Experts of a small language model: 8 picks a token, a variant of Muon for the experts.
Below are experts of layer 6 (counted from 0) of a mixture-of-experts language model. Rows are named router (the router's row for the expert), gate (a neuron's input weights, with its number), up (a neuron's input weights, with its number) and show model dimensions 0-127. Each number is 200 + 20 x the weight over its row's rms, rounded and kept within 0 to 999.
After each expert's rows: "gets" lists some tokens that make up at least twice as much of what it gets as of all text; "comes after" lists some tokens at least twice as common just before its tokens as in all text. This comes from a sample of Wikipedia text that the model never trained on. Tokens count by the router's weight.

# expert 217
router,194,161,165,241,223,209,159,212,186,197,199,233,219,219,220,214,208,192,223,197,177,220,171,212,190,216,212,173,201,167,210,227,184,209,215,185,198,241,215,202,211,182,194,178,226,197,184,148,209,210,214,229,216,229,231,220,197,193,236,161,196,196,169,177,189,200,212,163,194,175,217,188,211,225,233,194,198,216,203,166,207,232,217,208,219,220,145,194,193,195,180,187,183,207,201,179,181,207,212,212,182,211,231,197,195,183,199,175,187,173,191,210,203,212,193,227,218,201,192,199,191,207,206,181,194,221,193,236
gate0,220,212,197,241,159,195,214,173,197,206,244,209,215,204,210,166,231,203,198,202,195,210,198,209,155,224,204,200,189,172,196,236,207,215,186,175,190,207,209,203,215,194,216,218,195,201,190,182,160,208,214,195,222,193,176,239,175,164,196,221,204,213,210,191,236,206,183,207,155,197,192,255,194,216,209,205,207,201,191,208,184,197,214,221,230,192,185,167,203,151,205,205,205,214,186,207,182,198,196,184,191,200,218,197,161,227,210,184,174,161,194,191,220,166,205,212,183,203,182,172,182,216,176,153,193,205,200,230
up0,208,181,217,175,179,193,221,181,189,221,203,201,205,203,205,186,158,189,190,205,218,205,188,183,172,178,175,214,191,211,222,201,179,175,190,245,218,195,199,211,226,181,203,229,240,193,230,223,197,200,231,200,201,164,180,185,180,211,183,230,181,181,190,201,208,202,207,171,165,208,200,183,175,203,205,193,180,155,195,182,202,181,206,210,166,208,198,176,191,227,179,171,201,206,219,204,223,201,193,215,235,182,162,204,197,228,165,220,186,171,199,205,191,233,154,182,202,247,199,193,224,146,195,197,179,196,207,202
gets: " C", " f", " st", " F", " c", " b"
comes after: " the", "-", " a", " and", " (", " of"

# expert 246
router,192,182,213,231,201,221,169,183,199,178,202,231,215,223,195,218,219,197,220,231,159,214,209,201,222,196,219,168,197,182,203,214,219,183,178,170,199,225,183,181,223,171,211,214,182,182,194,191,231,175,206,206,223,207,210,194,207,237,218,173,228,190,215,191,200,184,241,169,208,163,186,202,198,198,244,197,210,202,202,170,215,220,214,187,207,219,171,211,192,170,157,180,171,190,205,171,211,220,236,190,167,211,221,215,207,211,200,161,174,166,167,195,213,231,196,203,201,197,227,179,172,196,197,206,201,200,166,206
gate0,214,184,216,198,232,209,181,204,207,211,217,202,185,191,210,226,223,194,190,212,209,216,179,228,205,203,196,203,222,195,184,217,208,170,184,188,208,236,189,206,190,178,210,200,201,196,191,187,181,203,232,204,212,217,235,160,235,208,240,171,203,208,256,185,208,183,207,190,226,201,182,190,231,128,211,190,156,227,187,185,221,191,204,218,217,209,195,188,173,164,172,178,191,203,227,220,204,209,191,230,218,168,219,205,186,216,225,221,178,214,206,210,231,214,202,214,227,204,232,198,189,209,202,232,221,227,181,185
up0,190,229,182,214,187,217,198,200,203,172,191,188,193,212,237,208,190,252,159,178,179,183,211,206,211,198,199,210,217,182,211,205,215,218,224,236,185,198,229,192,174,201,174,198,179,213,202,177,187,237,191,225,195,198,189,225,223,189,176,229,210,162,171,193,209,186,185,165,242,202,225,181,166,195,213,194,217,178,192,162,208,199,195,170,194,181,186,171,189,221,207,181,205,207,161,187,196,179,184,193,214,188,166,188,207,227,137,229,204,217,210,193,193,213,190,206,210,159,218,204,217,178,218,190,201,194,189,174
gets: " f", " F", " p", "f", " Ch", " d"
comes after: " a", "-", " the", " (", " and", " \""

# expert 33
router,201,220,201,203,231,223,222,209,203,216,167,229,178,217,209,227,207,199,200,213,178,194,193,206,159,209,214,163,183,193,182,203,210,229,220,210,200,237,213,206,219,185,181,183,212,185,181,212,235,202,208,217,212,207,199,172,186,231,213,187,206,153,183,185,196,175,205,196,175,185,220,191,200,185,190,183,160,220,249,191,203,243,223,189,196,228,173,235,201,191,168,211,190,189,201,189,180,170,208,186,203,207,176,189,176,178,198,192,192,198,206,248,245,208,238,234,194,190,195,178,157,180,189,222,197,186,193,200
gate0,173,194,214,217,195,182,232,205,182,190,200,194,180,229,227,182,189,198,168,197,209,193,195,215,187,179,197,177,199,196,185,209,231,208,227,230,217,201,173,203,191,204,206,215,220,207,165,223,227,191,211,200,192,193,208,215,187,216,241,156,205,200,189,187,183,179,200,218,199,200,224,196,189,224,175,173,158,217,159,169,186,189,250,221,209,202,205,195,160,193,198,183,200,202,210,189,220,165,187,166,192,215,171,183,179,203,201,225,218,196,183,226,186,236,214,223,214,167,205,191,174,250,222,205,161,225,182,184
up0,211,196,185,211,211,199,180,209,162,167,176,187,191,224,199,213,170,243,194,205,225,173,193,169,197,201,202,197,197,197,180,208,185,201,186,226,185,200,173,225,175,195,179,180,177,213,238,190,194,188,191,187,180,192,223,209,216,230,166,215,228,221,225,176,185,184,183,214,225,187,203,177,195,184,209,217,200,150,227,161,220,182,194,170,198,221,183,227,222,215,221,204,185,206,190,234,183,203,209,210,226,208,201,214,221,227,223,182,220,173,202,144,210,202,188,232,195,206,206,204,190,198,210,219,200,174,206,260
gets: "hi", "ra", "ri", "ur", "h", "re"
comes after: " P", " Ma", " K", " Sa", " Ka", " Ta"

# expert 82
router,202,217,207,203,215,192,195,218,218,220,229,209,204,233,230,199,240,183,234,202,195,180,208,195,179,231,225,192,176,145,200,200,212,257,187,192,192,252,201,176,201,177,226,194,222,185,175,188,218,197,223,219,215,201,235,216,173,209,239,204,227,219,190,186,196,210,232,194,213,207,191,223,208,218,227,219,200,202,224,188,212,227,235,206,187,201,203,207,189,189,186,181,176,192,222,198,196,170,243,231,177,216,216,197,188,216,198,183,202,179,203,196,229,176,200,249,193,188,190,192,207,188,228,225,213,196,205,221
gate0,203,223,217,233,217,184,207,172,185,183,198,209,211,199,203,193,211,192,188,200,224,186,153,245,222,231,164,203,184,213,201,203,216,178,198,211,228,211,203,186,217,211,235,170,212,178,178,218,198,236,190,200,211,195,235,142,226,160,212,213,206,222,210,190,225,170,199,191,161,186,198,199,207,174,227,190,179,194,218,175,172,172,195,201,217,198,181,200,208,196,201,170,181,195,209,166,231,221,219,224,182,184,226,164,214,178,224,198,205,198,213,187,174,209,213,208,165,207,181,199,186,222,229,220,191,211,177,187
up0,151,227,189,194,197,196,179,191,172,211,201,205,226,220,183,198,208,163,194,220,212,212,214,218,173,206,199,215,239,198,203,216,214,202,209,204,237,207,247,183,212,216,205,170,237,209,220,196,154,204,206,201,209,183,212,157,199,193,189,213,191,224,172,180,186,183,195,191,191,217,211,213,177,166,229,212,184,177,200,206,206,229,194,178,224,214,234,200,193,219,172,188,215,242,202,223,183,222,217,224,192,220,175,194,246,184,221,214,197,218,206,197,156,237,215,172,169,216,213,198,181,206,222,198,221,203,183,208
gets: " re", " be", " a", " is", " con", " to"
comes after: " the", " and", " to", " a", " has", " have"

# expert 241
router,198,163,179,229,193,230,166,203,196,189,207,258,212,232,199,192,200,206,233,195,185,198,199,207,194,233,242,184,209,193,201,219,204,240,198,203,201,235,191,184,235,188,210,178,175,184,201,219,242,185,219,233,205,226,216,227,211,239,218,182,217,198,194,193,176,192,207,190,218,180,202,178,172,205,217,208,204,199,201,165,202,228,210,203,181,239,191,206,190,182,172,197,180,184,205,199,173,213,224,167,188,201,200,189,174,190,192,195,196,185,181,182,207,245,166,218,232,191,203,181,180,215,232,193,211,201,190,239
gate0,188,178,180,200,195,179,198,181,203,180,199,196,172,227,235,212,194,225,212,212,206,176,200,236,191,184,232,192,227,206,192,182,197,222,198,223,223,172,179,201,198,218,215,178,164,201,205,234,162,211,225,205,190,205,198,187,182,180,190,227,208,196,201,180,168,178,252,208,190,188,220,173,184,206,199,190,222,183,212,217,180,230,186,208,175,181,172,205,210,193,167,205,194,226,217,160,210,211,170,195,177,217,234,193,169,203,186,207,221,199,239,204,254,215,219,222,241,213,184,201,172,224,191,220,187,201,191,224
up0,225,163,185,177,194,209,214,241,198,221,178,217,154,176,222,194,209,171,217,175,213,200,193,188,178,180,202,176,173,184,187,227,197,218,164,211,204,179,195,169,198,197,190,204,198,182,204,188,191,210,169,192,217,228,195,245,190,203,153,180,185,224,262,179,184,188,209,205,193,204,258,214,233,222,204,174,236,188,198,223,199,200,180,212,200,199,203,196,204,205,208,193,167,203,193,213,205,194,181,188,171,200,204,212,199,169,207,224,179,202,205,198,193,189,213,217,151,180,185,155,225,202,191,194,199,189,199,194
gets: " f", "st", "f", "ly", " F", " first"
comes after: " the", " a", " re", " The", " large", " con"

# expert 172
router,198,204,192,222,221,223,181,203,224,238,217,201,191,226,236,207,209,199,210,191,213,183,206,202,189,233,219,194,209,160,213,235,225,248,200,202,222,249,211,215,217,161,226,190,210,183,192,179,223,213,222,213,223,204,219,187,215,217,226,196,222,199,172,186,209,219,214,198,216,209,224,211,209,204,234,248,176,193,200,183,213,232,180,193,203,214,175,243,170,213,192,190,199,226,218,189,174,160,246,224,196,216,205,185,194,203,172,184,210,204,184,192,215,184,175,218,194,192,191,189,182,195,210,204,206,185,155,221
gate0,198,167,162,246,227,202,197,191,211,217,212,210,189,197,169,188,188,235,189,207,240,193,221,207,181,188,217,218,199,198,216,195,208,184,179,205,203,194,199,216,199,179,219,224,203,197,194,183,178,180,246,251,181,183,220,169,213,213,230,199,168,202,194,209,243,216,192,187,214,206,197,188,199,189,194,209,207,216,236,234,202,186,197,190,190,235,199,175,207,192,200,179,150,213,184,224,189,199,221,196,208,225,154,182,169,225,224,199,190,235,204,217,203,226,228,213,247,201,221,212,203,199,202,212,190,236,189,218
up0,171,225,216,186,191,204,196,215,201,206,227,175,226,183,179,218,217,199,238,186,176,206,221,198,225,204,218,184,187,179,178,184,222,206,208,188,216,193,148,162,186,218,189,170,163,213,203,236,221,177,189,192,229,223,221,187,230,193,189,220,222,224,215,187,211,216,201,214,201,191,208,220,207,187,208,200,222,233,217,188,197,206,198,183,168,199,222,181,208,201,205,192,212,192,220,236,194,207,164,220,187,162,228,204,233,190,192,185,197,184,138,204,194,170,198,238,178,181,238,164,193,202,200,205,230,211,192,205
gets: " re", " in", " to", " con", " ex", " de"
comes after: " was", " to", "ed", " and", "ly", " were"

# expert 51
router,211,216,188,222,227,247,196,208,207,183,190,201,185,206,208,216,207,186,198,209,220,181,172,195,208,211,210,167,183,209,209,219,228,208,182,173,176,190,223,189,216,176,231,211,222,198,190,213,237,189,217,232,206,195,206,195,191,210,236,213,231,165,196,210,175,188,210,191,183,211,196,178,186,206,283,224,185,192,213,168,184,214,221,174,201,202,164,240,177,221,157,196,201,179,207,202,206,202,228,186,202,177,212,185,215,224,182,173,197,172,206,218,186,202,170,205,182,191,156,190,194,195,199,193,199,179,162,212
gate0,208,199,175,203,215,242,189,178,231,202,184,224,213,194,182,144,186,226,220,221,237,178,203,210,221,212,207,185,169,198,197,188,195,237,213,190,212,216,176,198,198,187,220,201,207,210,224,186,199,173,212,217,209,205,183,153,195,205,230,194,172,249,167,156,203,143,204,242,189,195,191,168,186,215,189,183,207,224,209,199,181,200,176,195,181,170,175,194,195,181,192,183,212,194,200,204,197,206,226,183,150,192,187,225,200,212,190,209,205,190,194,192,207,184,230,209,189,172,188,227,201,188,213,187,176,202,199,166
up0,255,206,196,154,241,211,209,186,217,235,194,236,207,171,175,176,182,194,198,225,217,179,208,214,220,202,202,193,200,196,199,170,169,220,199,181,190,215,194,207,194,182,234,218,177,199,227,192,181,223,203,215,215,175,177,167,183,204,168,190,196,219,220,212,193,159,216,217,236,189,193,171,201,203,178,207,193,227,203,214,175,205,191,241,178,180,169,196,203,210,209,224,201,141,164,207,211,174,212,200,189,214,193,214,238,205,219,221,209,219,203,190,216,190,198,190,210,217,191,215,184,190,209,205,177,185,175,169
gets: " of", " as", " for", " on", " with", " by"
comes after: "ed", "s", ",", "ing", "ated", "ation"

# expert 175
router,232,189,194,213,211,242,200,225,218,187,201,206,174,206,210,218,217,172,182,194,226,208,215,216,192,205,224,156,191,190,190,206,195,228,199,208,188,206,207,171,222,164,201,198,205,188,195,193,226,179,173,230,198,224,231,211,206,245,217,232,214,193,189,204,195,190,259,164,206,205,214,191,209,214,238,201,198,180,199,222,176,214,232,174,201,178,168,244,211,232,188,190,196,197,206,191,223,197,222,181,200,182,189,184,211,181,172,161,208,202,187,217,226,196,169,230,210,164,165,171,183,186,185,215,212,211,192,197
gate0,218,175,185,205,188,216,217,205,240,169,190,215,188,193,212,223,202,182,179,193,204,214,200,206,200,213,167,157,163,192,158,183,210,213,234,202,187,235,219,204,209,186,205,228,180,184,201,205,198,213,172,231,163,194,218,187,237,208,219,197,205,209,197,212,196,226,190,158,199,196,180,198,228,238,172,200,182,224,220,199,174,202,175,198,213,190,187,216,198,171,194,177,179,182,190,188,218,243,234,183,183,180,225,216,195,201,198,178,204,196,224,202,178,148,213,198,193,177,232,230,180,202,221,181,216,202,162,182
up0,214,171,177,223,186,213,209,179,251,187,155,228,199,185,202,234,198,210,162,159,246,202,192,202,181,200,215,217,181,193,176,230,186,212,202,201,197,241,239,197,173,224,213,184,187,168,195,168,191,225,227,228,203,188,202,186,212,212,233,205,192,189,211,185,248,205,191,205,194,204,181,204,212,238,165,193,179,222,175,199,211,197,204,211,216,193,194,198,196,173,207,189,225,204,188,224,206,197,188,192,201,163,181,183,222,226,175,211,223,177,196,205,199,177,202,223,172,157,201,186,178,200,198,176,189,182,197,212
gets: "fer", " form", "In", " In", "After", " to"
comes after: ".", "A", ",", " re", " (", " and"